config.yaml
num_hidden_layers: 11
hidden_size: 128
n_experts: 128
experts_per_token: 6
d_expert: 32
d_shared_expert: 64
hidden_act: "swiglu"
moe_layers: [0, 1, 2, 3, 4, 5, 6, 7, 8, 9, 10]
router_score: "softmax"
normalize_top_k: true
routed_scale: 1.0
balance_loss: 0.00139
balance_bias: true
router_logit_norm: 1.5
n_groups: 8
groups_per_token: 3
shared_expert_gate: true
init_std_router: 0.0277
lr_router: 0.000551
vocab_size: 12769
norm: "layernorm"
norm_eps: 1e-06
tie_word_embeddings: false
optimizer: "adamw"
learning_rate: 0.00257
beta1: 0.9
beta2: 0.99
batch_tokens: [32768, 65536]
max_seq_len: 256
train_tokens: 424200000
max_steps: 8707
dataset: "wikipedia_en"
Below are experts of layer 7 (counted from 0) of a mixture-of-experts language model. Rows are named router (the router's row for the expert), gate (a neuron's input weights, with its number), up (a neuron's input weights, with its number) and show model dimensions 0-127. Each number is 500 + 40 x the weight over its row's rms, rounded and kept within 0 to 999. Numbers have three digits each.
After each expert's rows: "comes after" lists some tokens at least twice as common just before its tokens as in all text. This comes from a sample of Wikipedia text that the model never trained on. Tokens count by the router's weight.

# expert 110
router:507494571496524480466491463539494506478504487571464469570380511468497480456458540444501448457547464518559529496470438459492490567508563483458523527486498438537511527471440447488535561595456500549558475536481466428512524523469465513489470482516559498511512505477522511469531487554468510467416443473499505532552490505579478445432479411577517516492571494459503526519586487554525473500469
gate0:540520530487450497468453516516471478441483457536472525495509500530595506461523565496502506502474481448558481458485485521467523531470423489465492493508590496440453519534488476513469433491593543505370534469546479523581465525498478527504508596550450446558545499526541526486467486532596531559545462468468478489498475507481486497490539466559401497522498440530542477523489436443554484509516
up0:466441455564495516502499537456521482484483549493552428495532500498354467560528493484521463492471479486447575509487521481508479414516541548493526533541462517509476483448500546511514488470426432509588472572443513468460559539559485470495531509494550539388467465492468524557502482493470486503549513542516582463560529500462535513551457558443563539508507504477469525450501495549480517444499
gate1:509488534441469492502507475503542421504496473448472489493484455535480473543460492507458449617494447477498518543511512493523436464582536516571595454497550502550525563457552508532526426506506485512537468496490516508463511457544501529507462449465537525438542503493564431435557498449440486477421483490555484531502565503498519517500510468563463526483522493380515573491544423552509512544507
up1:498468479541575512470474515586493599595581533502552475513508527459514520455564445487549519485495511499453471429435511544444484529461503425494493478525459468509479474522446524470468503481538525536483560474468541494583544474434479455485482542493467422455461596534510558540483514493524464500530529511467453458512464497521483471476537534462555529450508486547448463589476490417497516478554
gate2:522546497407443537526633536409452545506553499458482524488462443512481535541501591503446544536496489549465466484572466441544534530450518528508509479486576537478505430526479483495488574502435478526457490470552504448513471490493498447503621524562466480530457472527476510514484509489501509520490458447501505439452554508474496502490476519515490448554463551420529483494573522480478510526477
up2:511477494383519513429589487462524490482573464532496465499485460559475486438438619449470487514523480504507444476565529501453512531447543560519478506517538459532494475437503523516518554522393468476486515485527508520470556462440532481501575500560468527499489462503481520517500486506437502519522474507584486475527519468507493515518468447452446528547456557489545590430567517478553492543496
comes after: " the", "-", " of", " The", " and", "|"

# expert 52
router:483549467494445565559551442523514494558489473462519458495473529566510535542451466479521467466534460579494511535495490471516435513472471517491542463443568539533523491496521478518453517516522531487534466418510550474407484483527537408489502589465438535514470495435552494493531429501465409501482495462432440549502539545479445559507457481429474473498554512490544446543504514483567519550553
gate0:499493452565459538506517522539483470520504526489484480417546512464533523503457470496493461446483542509485528594489437448536457481455541452471459539447518449550510481518496515536474458463502476578508503442494602459436460490487504483504515541517554471525601534512490474512451548529472519537577448501560489448520427560479513513510473489499466545554472544443416451471596524501523570549453
up0:480526480492524501537469470513490492436435470452541524537524477449489513526542418575475560557440539477524492509529504466416502471435486429487473528459532464493486522470511474457510469574543528496502530504465504450446555548517564532519479520459467427542561404458532465553505497529431498561520502534578548559509514523490579480542527529425445462511502526483453505495512477532564428573483
gate1:499583458479490414489547554510501519484507460453462579535473535444515502477480464559470444543507555493547479555546490487556595580521458400545573568457432425441526526504500521482488515514573478497561479451489489488527530503450514476461573499483501547464457515504480517564542464431530489511504538486525538460550537480490500493460446461442505474459481533465438532488529467443487504501538
up1:458554451535514478486515519419516508461488531475546541515498540462516518475465493503469465562495540523456460569637453463545552496457484433566502499530486512524531449512475479544445561486545471495607541482541443526526493442465533455484560510459467493459434481528499446505533439454470487525486557496508541533521492494558523570391527460493560476477563522484434492491476468505510502441514
gate2:527509512447487484487516490486484476535466604531448552486506489562466513517504575494482575484461469466504561455448465463454521509479460568531464570458539563530539608439492543521481534513409482463398470524543445535545474552525505497514452492527503482463440471477591495548482519405495487542493492465487544491540515519471486434452509547485510503554488447456518460536466547483467517504562
up2:524539496492522480526527506454495456531513598542432505536522500515404464556495585476527441452496508535490571544512540451513476558533456490471460465493469589502559507471467523493459536467444435440455503486494517556530511512530522476525416530583482497491413471449552503570493517440483491521463551504493531413479522517486518506508509485491538487556505484451526448452464532447482514472615
comes after: " of", ".", " in", " for", " to", " that"

# expert 31
router:469468527589417486477509490375502436508398541490504467515510531527519544476502507502475530557498474496519486420532486532472429532493536552472498448569521486574531539504526499581519484572543549604537522472511551471469518512539519485498580501445503441453475451524536508510453532465556515531501475521527464463509486478484519525522450549461537481546430485516529459528512435488413494527522
gate0:433469518484442515570518528546505460439512515488508475417485463463476498470399493498427487441499448487529556456535574550508476480505482489438495495545470478505493493557458533476514546486543517519437464485542568561470412462535471506491474537556487528487502508588481483511458563562543559518459501483553468452510548486481455428514549508569559598533515468479497574550473466529490491475511
up0:534525433486512488462526494452478496490419457491507499504419488462541529381578490496524515527405522454420551505516487421539457552576513484516557457447539516423553537471487473489513560412524516512559556549526505442558454497477500488496492507482437513472505489525526466581495511559559459516504555575489548486495463489512441496501494542495550547476502483498460529493537519495561455524478
gate1:455537483526499517422537478494429438539516513484563479484549517529474492460456460499448424495441428482546485515496507505451498481513501615474547517510496468584531510498506571490516516506487578522546490477578485455578531503468502476419543435461530486550439494486477484409525461465546561474467511497503523518511542493494530595504493502438481539519482444548590506523536466490467551432489
up1:455517450546499480428496505502527459514517438557572523449560472528521466503570446422465468454477507487481464475536515485496573565524535505547479510513498485506468480508435538541460486472529458522512501435477484461486492513491541517474594507431489475521531400501506556510484529413499481586482490610527518544477467510546575507517492487488487513457454550479527538539591496432486555420478
gate2:520515515506490491518489500483532508485461477556487501549529513506541544535535452363493576438530524504557566505515507496521448559444523525472530558520451524496489498528495422502492517488491566521428550413480468457480517491484582533466497485523473444483529446620521536541493570499502497472472516506558485447513465445457498480491536557510461450499481531516467428559489477481496487363506
up2:485574545511487450527488534504497519457449470504454439525508493435609537477581438477544579435473485481509636526492440543502405496549483504551544515523492466443505471510538458485497568516513516511485525519459506499418517502481505475449508511511433498551463476538577543472479525511450481509446493481566501502538528510531504523459455511507541464480502497512486421568477509499507426437565
comes after: " to", " he", " also", " and", " He", " who"

# expert 64
router:497460422494465477478566508494545484450513564470523485560510518474543414467441446537520504548588455489489520486493522560513443470584531546515496421505397519452569473490526449539470474478507524520495525480492464559500467551511442464479544506536506503591412548484473537471478485476503469455506408518577470472513531548575506476549475500460488483493436489465456557537480478478493472548498
gate0:544532450577464572415535497480548482439516532507569432432524452479575461524521479584489568478519496473507510562492525536452497506486490498490450431483486493474542489453429516515450541474480452529486553515497604566458498552518467527558489467499581494495506546589484465470435546501545513408520483459528490415510516481495452495522495467501434511519510463503504499507527444520542533480465
up0:530574483431545472507515588510442479545473501495484504553509451467552487575463524548524488525552559461542473524477503480521518533471470497540518503448465514512531588426436475596503523382546458465531487527434521501540493478456513496491508532448473476488431473540544535534455491496504502533505486444477537401430515512517495578511475488456464561414552509503440530471516505506493555461509
gate1:530503506481525510482534481465512516466485458507423573530506457468519481460430472436480476540552492539451542484455560521521594559425449454514511520522550587489493483521474525464492535532542485461542431483476477440574432486487480500443469528505527471526475537505579497509459469510448612498481492525528520461551477543462502478549534466521516530522451509524586504478529477485557527455373
up1:508526512474551519491446525559480526530456561521531459525458558567513442482549465516546558475460513441506548537517520516478444510515509528535457525470490471548501548483514489496487457475480487447518535529540467542515478479464468512522497458482469619485532449445430485527501508526597396435474566484471483535494524477506452515477428530509474487400586470497460464484414561526481536513582
gate2:533538514502454531546524546426528471498590511482523446534540562457517493491433515529522547494538482470462568546521459542510515469490438548555429442470491478474606451452506434541415485512500553465504520488430464455528474545487450487509468487563487540532509507478559425493517506556501475506549534406528587424476487433514484496511500531488500522517550440469508527490458469478496578490494
up2:416540436484524442485495454518449462447488482457494543449541494510425531498526459490443433540472498511460448487550522492487473503539538474471561466505515556487492554516546521538570518524426485569464501533602520505458468425589483485479505467497483481465499543509430573493466466470494505488433509522445482535566507582559511495484554543533563453519505580532537500523506517521416463524509
comes after: " was", " were", " is", " a", " be", " first"

# expert 122
router:455542486544452474569446502497567427472465557544496539500461480466484460456520557468472454495446560536472521539559442461494525447403454520464518506474453444477536479535510552559486533528513474532517485500501470517479514450467516553534500484461517498511490457496511474451463568488593417430461448473449541563451509473539480574550456519503512489547442506494493523446453491450563447572474
gate0:432508448460581510454477512531460506507431524497579464457502461492423522538496506562475560574498460510484544507450514492522547499506515495445490492451503458507509430533534420502498463541485482462573511502470490396496533548529483509501463500455447551591557433420524474552538510495497599486477516544608457451517539474507521493465514532554545479503543510457476455517481467515542499473536
up0:570460536459506468473541510408455488508569506476506545528539540469502475525498472533517492441524545484532520521484530517497499502493473487540446527510532558563491574435523504448513575448508547500499493491561459523495448461526488478457562490483538448412462553549468528479505498434463485570529553476419547501531465522482469503487506455473447572448415544573570518470470486509398551454490
gate1:506494508533484622507456538529523470463435485477472494505497483570515546444507418516563468484526474528528540500525455535482486459598487444456451502511498519486480417450513551559497499464546440473448491517478534507460445484570490494503529513503513468534503464463387552482452563458506509478465556582426489530495464493584527493527500503488589509514563538473516485477552557426480493497520
up1:524483539477501552475553488457496525554417516505438490554469528461529549463521479514510497468487480463484541556508534508535489480517481516490480430586510507518511510530482415464402477473463485469539506503535501521488503503462555476410503492634557575426469552509493473497435515578516454501447451516507497471514482607482451475504469474533571521475517469458521498594501531517423487502546
gate2:529464467496479613526488517539561518456493491455541514502520476530561521481513484475526546472538516541572544481531510453470505459546580518474476479484464474477453472550571505527431485519525494528459590532432538479468494498565472478527466493402462475541480415487405486462443527481495407511523513512471529555490502463556521518494518480417492555432533484538442478457455529536552551494535
up2:507446480480585537472483565547425591463463564484561492432502440467476504532493449552458517577556501566516491478486468483519524532525409503461466469498456514529488413462506463479518522498506564472528499486517569515574455440445486513466575453495434530564507489497556535532582499506519555499554521501538524537485504445442540503467536454510511448493514470506467437481527470505482465436523
comes after: ".", "\n", " ", "s.", "es.", "\"."

# expert 68
router:470547505543490576481529563522537536467478528519518462460575484517476473491496439591499477518444569501500478494521461544563536515487501468480532547503480517456575510458454568547543496471438545566408570437459487499496562475500477546512472468485556497478449495513539510527411500488550479460490510491481530551504494502513460440530520561466442548511487501507520479391376486513521497536447
gate0:476466502489512501506497467536456474446532574491467494502548460449443459522475507494510517548455524466436506555481527574538559503449458429474498531524498536444527451471476485515500561538508555497505557550503526524415420500506535465562559475571500415525433534582492519470473566512441619494433491451485534460495498492520505518522456503603520482487505567452498441487545502495498501458477
up0:567461450579464538488545469470478522499590482554487508439558462531486452520387434546450556504462572505483495508473548528502525516495452507515511487549519513483482488412484498525515506506509506527452434480490453429549480558512531504470583503498491491495491488530515480440526521545433529539519518434516566451431515485455498536502536539536503543542425548428451557517514444492440562462520
gate1:512465506501477492577485547465537516491429513535524472489515500492473488514585460476478469430484525523487496551467474488493525454421463488508563525511461466561456430487567556486546513536503473558517524524512446477490559474478549501462548440570438474509553490470504363423475481624525502507503551514451494553487493521469496504484566540503489528576444548474497523494441548474446527531464
up1:543453499480531502575478528500477522485394505502554457474534522457492462464569468489491478455477548500512482562456453515492526445468492478473576562473437455543462437484574609491530521522483498546519550531480430487463541453496533511460524435570479512533547491490481417404501513627537519545511507514453486527512478483450503482462592515493468505572503510506480487495450524493488524525503
gate2:465504493451547521487513451488457496533463528463549448476512514489480497601464479527529466578522509488484569507446468500531484568441488519482502482522479493530568590534465542470456510453545492460502543485486458516535531540456502489402465487485511527510402566558456560408477444458436528509491493520499475450600462458509520475443495544489532503504555534531515456555517520529450461518596
up2:590465526515479457464500551451508568502504453572439591512475482479509533475486524479506524437475490513527473456535500525507488428480492520489463462449525479445449422482550456547515474524453542510474489533527521494494394509510491518586497502517467452533587443428534450614501551589509512469501534507455535553466528532513482529543527482538493481463514438521474540490541522466541499487408
comes after: " ", " |", " 0", ")", " 3:", " 4:"

# expert 47
router:386529491494527520530495476532488500511512536483539440459525445440547545454454399447445475507511502556458497390527492491465479502464517477503563544434495560466539541541512490465551502529562553568483458524504581556463511522519491439544506441456462497445494560473502562506547506475466460468486530494513470441518521514516517491481468463514446407518485529570535555502508527449537464545550
gate0:469507506538479490492476516509466508493568441584552513465497515447505472455432473458505494480459466489456492473512469528502525501541460474555517579561487506509543504470547543443503393513459524542490487483521485444578420554538493498478497447509479507499529464515444489522550572467486450447515459573522478475506547470548460543472392512501515549530469472597547530520441452598572518517513
up0:510515511448438526480467471489500497525497568316482535467518480556457479522553538529452491532435548452520447552553576452496491468411578458531482479477591484495526490625469478498478505548470556543476510528461501521470508491518532475539481528486522457518500512496520472466506484541504510500477490449437501564445517500474559511512581464509499457565487474464484497537529504498485447520515
gate1:463521506493462495515555548473496485491507513444459434493523544469537558478509481498457396530522481542478507462491493477488539613480504507428502444428509589466524500534597428480494537523547498538469465528496498444502515540436455474572509505436427484460485518560534555467509491469592475487447470463496470488533532485552569466436529500592505519455526509510491541558551493468490459542515
up1:447447513493465482462587537405437560460507523463464509475513502467506475515494488559439483535562515469491554535636525486468493499435412529481455499482506528476513505534545427545491537461512551469493476582452477488470532577517478515548507517461532507497465476577610529474516471409528519494477511442506540474465488501520472446450570543447506538496479479534536483541537496482486489527511
gate2:447571496506443567497497540521445527455451480477453485496544447487514586455542472480549473463529520454533527483476505420464478601524444522433509543478515483476526540510487497501562555449492456503479499485445531543508483481515462554459515476481524481424545507466443512505533516562504577514536573437485517475584486466519543447489575492523485485575476537405497533417464543514462523537513
up2:520534443501485517468479514540506530535426435519473514535524473491519504481542501543538469509486514534502416447440532440482446526510450430449490517442525455400549538558474523483524575459516451531472477468466517538537538544483521539542559563445564530426525541499479465498476495502455617517447513473489534535588519495534503475444588485490529526520547514418485511476455517508432462501504
comes after: " a", " the", " an", " also==", " first", " is"

# expert 63
router:512477473508507494502480546481509494458518468520444527517495443532536450497538494578459545535569509511505506483506505497577559560432515524528560519511493533524468501428465497416487473408527524550526512501535471482529583435531546587479569531516525525411445451517513487540471460557568418457545505459577556525491475544451506514440541525538485529501433532467517500454448453474508482483436
gate0:434502571487485526524511479424533506426505455523473510572533479435516521441434527540532533463485491500493489483506534536478548492501456420465496517529553451444517542453512478516480491472487440483467516577513422505476485539543586494540529488498466485456446478442552451515460565617446497557520533495489507467558516570518505443507500493569477550451527558452546446510446516551527488556460
up0:584403506485527573498432568524533476562515496491543572535490539434482459560478430493514504486634462520486504444398482535461552488542482510536452492528491544530481475493473472488468479469513522519505458534457480460517488546475507431531504530521477507508485513479533500508443432527582552543445543597535523498471482489509463494431447507453514543454497551506461443507530524499471535469461
gate1:519482569477466518472502483439600519474447442518500513486481540489455443560505484455564457503528468468424579488536430480459509501456463526568561510490476478482492520424510493489435492474535521507534502476527511428551484608460526550426480575508479483541527490488482467514487454524542479508464502516524546583550443497549483435529555531507566518493512483571454440527504492481470591473469
up1:473452461567466538545470520508449499507527502469529533544528533510522495469521553585437585481476523458514498568479497554565461533474532475415587533459510489475480512578438505450495489469539463486520514541517473509394507482576513443544505536513403568561492491447474446560520539435436483497483515509480445434471532524452508484480507474450444499516460548445550521465527526505516497527508
gate2:539453516579507588450422541536497441527498460510527466514494503508486478522468450492537504479564505540541551489516500528523463516504501490466493484484528551497512507437472497453417500474458514539486499498526478496640493491481468581490541456520513578511504460580529596514485491505590490486471507511551553421518430474489488457590456458470542470437480483486468426478486451459464486494561
up2:516456483471479503425463492508443535461494513523524565555616562547482439491558530519380474477478467532510519487555531587521569502467526421518530488525504538547497408432473543480490476520467481531430552439487487550519495468546540482445503499509473506456463477489590492531501489615499514535482476504480475442498480508484535485481515489550473567494510521448479457495468461470559473545512
comes after: " |", " 0", " 1", " 2", " 0;", " 3"

# expert 108
router:462535468463498558481523469477506473525521458549566458502491466509562598438505447386517451565528443527454512502503479531454503525467547530493528503420433466456547505556419521498461499460550552536456439449458493483585447488446521466461542478490460502550522512519541506480565499552461432534504482471471439539532505536506556561515572491498486484559501497508542517521513502467473500577539
gate0:477496473415512498451569460504460444502423547482521524513537543457525486469465508447432478503532502581471468538488455545471507528528435511483499503496527527433525435626544540501529551497501459524526447455428441498514438462437482555434481513499466471578506518513547524545532531530506509538490541544491491503555543517577442486494503504457517464539459523551500498451469553493416578507533
up0:495518487559526502474461494571448591565508454563530479457513471515531510449494453497515493519506525521532507446500506466500474516474450534383511466548538527500532493586484489455605537557549524510501496516460522416489504517497424546537472511439470451546534504475502548488455529472510518487523440494499486454518527520552541400444449549446538416496462499473428495455540531568551476518483
gate1:511543537463550547508516520486453570514543487468492528539531386491570473510604581568514457492518483542477520478500523517503517508446475507497478469503517464401497480535532524480498527516495495433534516499423426481503444468545415444472474563455547428492479498531490446502525507551497480560497449433496520440527527508549497468516514515413527541544483520453477480488507520560581531497416
up1:499490503548512488460478520480496490511504462513558423527424550477450419552485494543474497546486564429473498500527516523536550477523450435494412473525487453583451455467450506550514542489513493508540539520560528549452504475496466577497545526548474494516461469539514552462463476508485520464528538530543611500500513500452519555389448471533516441480564504553479471498500390539470527479514
gate2:446463470450496535490493455472457540543593518508483489413472439545489494592523503480520511494493483501437512483566569531571464445510498571513528453502446516513517501498470592459489489463517538499495491495567476463480471455542577511550536538453480487510527510508515486474480527516503517404546465518449471445493475442479543494526567471559460500527491413519505509523539386451511585542543
up2:492460532478518528573468528573573579486514440530511496525493500524537560487513464477577479492448538444478498465490524504586472477455527478430493496522491487499467500513497475508478543510485477520440501488430497462450519486441457472486462561539518450531492533517471530481417549535469435524487494504484506554521502570649473451394468555507531475453569487552460479557530501533457504443530
comes after: " the", " a", " his", " The", " by", " other"

# expert 80
router:514547577473465542531512496529475412506544510456509436531506469493537569469452464464443507468546469427441508572537552493437501474500438508544523485461493540456478478470516478493562535478504553464557463483536494506546430456468461445480543532473474518445516550461501499493551488562482460574531578465474499521554512505458495598451557445537439500515479538533561474473497428451519522548549
gate0:490538397503510400450476521437431482530550488480559498514491496480563568578504526443511438480457544547489533568483428449546516515485477556507487484527474540458512543510393442509496534502493522469505544464501468463537496473445518511485566484506477542473549483535476458483539554512516478472458529535507528522525399557464548473491465477434523518573509479542532520469492580481451483562535
up0:477413487413566513478566498481553494440532611516489506449512495495470478444479563519500552507481495462486465474523563561485520532510483459467517461479477486522450412486521517458562505587518493527475440540502533502446522502577482499524500476543531447553441421466562566560452493482454522509535496474503567427456563453519456517522543540591529463491502497473500471471537473479485537465500
gate1:444488493521487551450524509472477496543566504507517503485520466635524453489442583495512472464541496504513485497526512460499498518440529553455454473486452512408482429503544502472491519457498473512483473459498482475529460516540520482435477537518535528501448513453512480580467431556387435523502515440440492544574496584463488508507534524531517520535559569503454537595555454489547484514509
up1:525502512560502492543509504485538509488503484501466517499453487511456525508550466457405507480499503457557547510475415556483519508435510541491519487503487490527508477490440519609547479440529479515551492485450614516536496446502403526492576500495428457452448500523494478468491572490458512549565472515537437400550528560479505499411556526490459565486436492501449519573486524535522505501521
gate2:562517457516479529471441498485524470536494444478511543499499451557505515463517494511560529527491485530455446509458475458470504431433474513526479521604490547433478497597426522442408505476482517516532520496396504535458426551577520505533497501578547498502574542542484553480521571501556468493509504482502462523555514505471535500504478568543501469481519487479560473427467490487493396516460
up2:531512477506474478505485494522514466545556459479497566451499500546510482451428475449541545500444478498483446523437477476446518487455472512528494544524539503478474474559499539424419481508490507556523512527428576486476452523608505474540519503544579468477565556534499554476528564504599472511504459500448415525588544520442515481477475554574464427511451494478513521468517491445527455526474
comes after: " of", " is", " the", " a", " by", " List"

# expert 9
router:507520522554442537519465512440453512494501479554458475482434484560525522564501511567537489528487524478465527506501504478580472582492562475521545521501457536488495561512533502552480451446551459493509538445466563493490537538465523456478555484508425520513434457542566482532405458549450492439513457506562498461469501547506474451536433498487582579483414542478473456474452500565460502498449
gate0:514554483541439441486503469434517503539533481499525474523495547517540456469425538542482506376500516470491562531558517486540522533485488546609454540510471565459419506473437416521504506465486508488521478492465466462529523511491482477540524535494577591559455538469491491519460461517467490481490448490537554462472474521491444542528555464475565535460411486538455554481462505490560507569487
up0:484546488519526458492473509540550538551494496491473471460541511469530427533498513458480428522538567470486435494454498499467454564466481440564487495554457463459554539494485551583572447473483461522476504484521527547486488488442484572560507503549512493544471517480535478523516513575531502512549553502518469601564524442542406485466468502484467438475480453467393534455502450528581470487486
gate1:500448428553448498462498557474519521450538482503504548472465470510474471502460509522548516513431478526454558499468473461526520499531515529379498486449531590531523560516550515493491519518553438488530526487463553486480537511471476436537542420488498430486505548493468512509515482427482503496542523433530554493399524494591467409488591575496522564483477502482506513455523514589528507496475
up1:520536520434486555530491527510589477512407474538542491474469487512481580476510495486573560510537488595437540493486476452450490544521552482495471491569511457466338530490492471414581525534466497496474531474529493401537489464544508503451510474500477517535514487479529533596509503465531487520505505535501521576485509464492399507419501538465502518484494476511500488516465529513490472506465
gate2:575541532467502502512431469487475526497390480486538476562462497570517455524489446461594485477500514526518587503491491468474486411573482558531453477568454481471514492490515565505537532524484468483510518542527506421479380501487462493452484434519486555520472497492503540439476497531559497543458574464465508519455575544485483466504440464510515489532541448574462479525493524505496564540531
up2:459462523543459481537502522567531476490566494511460527452525537504502548496480508520467581498487538448544481455499568494479547589530524430493552516470535466465447528453472423526593486516538501523466397481492518515541545517507549522486520553445526486445554459450470488544525460466506495494497456468524562512486467457447498499492567585489512480493454554422542513494468424531469522398451
comes after: " |", ":", "s:", " 5", " 3", " 6"

# expert 89
router:482533440531496468469462480506535550539507464524520427512493520425466487428512440481403588495525478521453460452525512530480501498524448500564506470477475483548495575484522524514471452489512594482558452511569457510453535512469453499510458438445518566439556542446495501497513494494427481517520500499468467540500525540460548543455575526453484499498532570463448476605516527503546513580541
gate0:499480513552495491502463505503433549554423479486533476505532493439512539468571511480556557617421489495492454508532496544528483490511413457497553528551493500513522517511565525511488514464555497440446520479530494549518466509519441454588420492499449512525445512456487488484510454553505521426475440481474451557523582536516446534530503528492510553511523452434511483558465482589474448481432
up0:527498421497482478527492460421535462509482521483512485438547455482446501451490462570491499508512517488540592439538505497461474485483527548483513501484541534476512450535465516421547527526503586534494496551505470500460496579534510511405437530509535534515503518526488524513547519474502496496482555553475464498473532505492571459536461477563361469479381521587460504509462496487589478522526
gate1:432467548495463508482521510408463503536475519474490531449470534506533505495464492486403517545520474537523498436430460502484456483504551518518487575512506482506512484564475522441557469468494497584453482560464520518479495514601482513495536481468456423430584488545535484504519583492488546473604510535446519486477525524554454490412517472497507478601469433479461502481547504517500531567527
up1:475475555487491452505525506453558556478487488519526543540491581443518482474468478467501525554527469550514498416541548524511508534504502570531487508490492519538491465484538520520508524532573490504507472554487535487496520448610485453512497498478448441418522493447478581449486428460468561405577438436463510500514532542508436505438517534431481480493505531495478429468551483601434487511530
gate2:537489445559498526526529514490527506481499488454509529465492525428420524543550488570561511512512459485446542527494425530576481517460571504497509408481437545479499498503581419538498552506427553574510479476484429463526511468497510537434493449509453524483500537497544498505533508433496502535542465446486509482553477579545523491523492564478491435562465576441514446486552512452442472503444
up2:544492528487521530494555539554547519495458481488419482479487564513522537494522528449475552426561518562551503487464480528512414503470560487492465472483478551471511486483466534531441499540499514506479454493510493502492560374506466487531533549461441462463529649504484513532502507506483527505498489486490513449472518536482557572433497527388458476495519454503436478525518443435567549492543
comes after: " the", " a", "'s", " The", " an", " ="

# expert 54
router:531493516469530493459456541467435532543503526554500551497535487449432497519470524470548487481544550584469498466439470522534551499416545527476463556595591462512424458474479509522532562522501464443472443482411439470482475438539535609465532476538492499538529472551522549484515506522523524501552550544536499496503518483528457421541478550513554505468491504465496530426553499502440498499514
gate0:549495464566574528579411472537455483507498514512470422475401495457528545554491597483537448473526501522514512446492452571447479492488594518458465562567489528553552524503480484460495528488471438525479496531486532497532465481451487472403515475490541483513521513533508527402559510521585481518444501550514497560432503480527432488492455507494506537483545502550437481521476511495468490496477
up0:509526502501467539547623536454515510518593490530492552497543513516497408506577501464447459507540503452399512527498475508462453453504483509501540533447439417510453514524491517573522495431480501603424460487471484528463525566504482467500530497535484492451554451483497507465511512506521493553553524506434446516555502488463517488549464557536461518505491504466530538429543503426490435553499
gate1:463585472416478505521558494472460482506481461532423538522555454533511512531575538572514445505556544540529517561492489539450474522491527526542485542463532409478431507490473472590533494462546483495441473471490395529429532461565466532457564488510443455523536487494500464471509527454497425500488552525482512532534520485494466495618433536514529499536487522454455470467534508481473502487520
up1:535498427491460454532488466537494548526485460509413510490517540547511566504475498519510500426518513516479480552481468528391487511489476502497507542553536484554572458506519469531517509481520436507508536556502488474510548530442536483423526532559488469455593508482488534445412458430472433531488468539482479475610479449452382460516499508562501553496576514486474511547485519491532532521538
gate2:513408451511500401513503446494509536486500475507563478561441532483465537412503520471521509434508535469519495497451504552516558499510511519475518481468521473533479508483569492502544495551484483479466483555553506437538507531478557417475529439528541513479511445522444556514515494544448561564470436497432518466483533500563441475423569480525490421523599488553521552536436548469509540484503
up2:479545505495510495511505479451486537461461529504536558496537439533511481558499509511465563443534561546611529408474531493465496526466512520492518502522593453460498518494419475594544533520477482441463459487502510545404535473557435487517492479514408450515557411451489553481537503487454496464544511520441546490532482492487519498525478569468420473519455473468529507489510528525582525453520
comes after: " |", "|", " DF", " MF", " FW", ";"

# expert 79
router:448535521440441497449511446427524517506461492468481460441484545515539546535460468502463473566471475563552445561512483467468459557513455515501613433454587547537543532559498527518502553556484531517487473470452480435440490489498483481528510513440462482519547492460559488453564441437499507525466486530489511549494547525474529539477501460522496454586499486454512471573446480465560504485571
gate0:510483434498501491485493445500490503565488472525518595456545497489513476499508539551485517503488530514500493566474508411493503556479560530527492519572555526447481493539448550500433504465463438484491502488549418535518484583574559526509521544582552551505547534535487446462430514486481518455470429451522538508507405518500432543487422505478567497484551512462460483502440463505402487493474
up0:501530473459471474454535449490526505584471517537519548480522520488523512500498509575513446519457497522523502556519476412462562587536463526470532529449580542477528553565527504438455506512465409505500483444545467549500427603512529586560420524467507544543520572503508456467418493458521506446456518480523492518535477433489498488441446495506495494503514532493475485549456440489440489477509
gate1:502484495475570522471540508450478443503501579484448507516521507455435522458504461559507463581490523524510535453543400522465481512537464505460432525530502510501512504428595549506550441459431521565474477514495521486543534545446541528511520500488506443498509437492400501478486534413491467489555544470452489472514507571554492490494486542498495555445436442550523529489538499592514475577503
up1:499490542499501526536511513528457498564558512452522523516521439449480438538476471414505529478505512449467497538466508494505533404526546505541469515505428477480443452456454482457536457493542480434453506511528519527524513531599538512494469499560545605514414511479556544515474540560555550463501545533519490522451522498436457526527480461516519477445455536502603527459485540428424534469462
gate2:572490540477533462502459522539502491493539558563531470501496543488526490457516427459470501454501507484520431456438491499498489581526428484531536496495493568494549514530478571526507594491520510516434516510456503574507477525466401556468453550455590499462484483504518407473511504489572556482567442513555462548461487455537461501489504468530500561444450432467466551552456490469527500449499
up2:445480485472487490534499492542520507492416451480478536477527492470468481471496568524496534479531502491489614559439571487565554428496445559465475522517519480491450465492545512452505462526550450460540429512577481521527499468526512498485515482495477537497485550379491538531493550566438513510412487539472565480559562483468498487459458535464519439559462590516497514480572488545464478464508
comes after: " a", " of", " to", " in", " with", " on"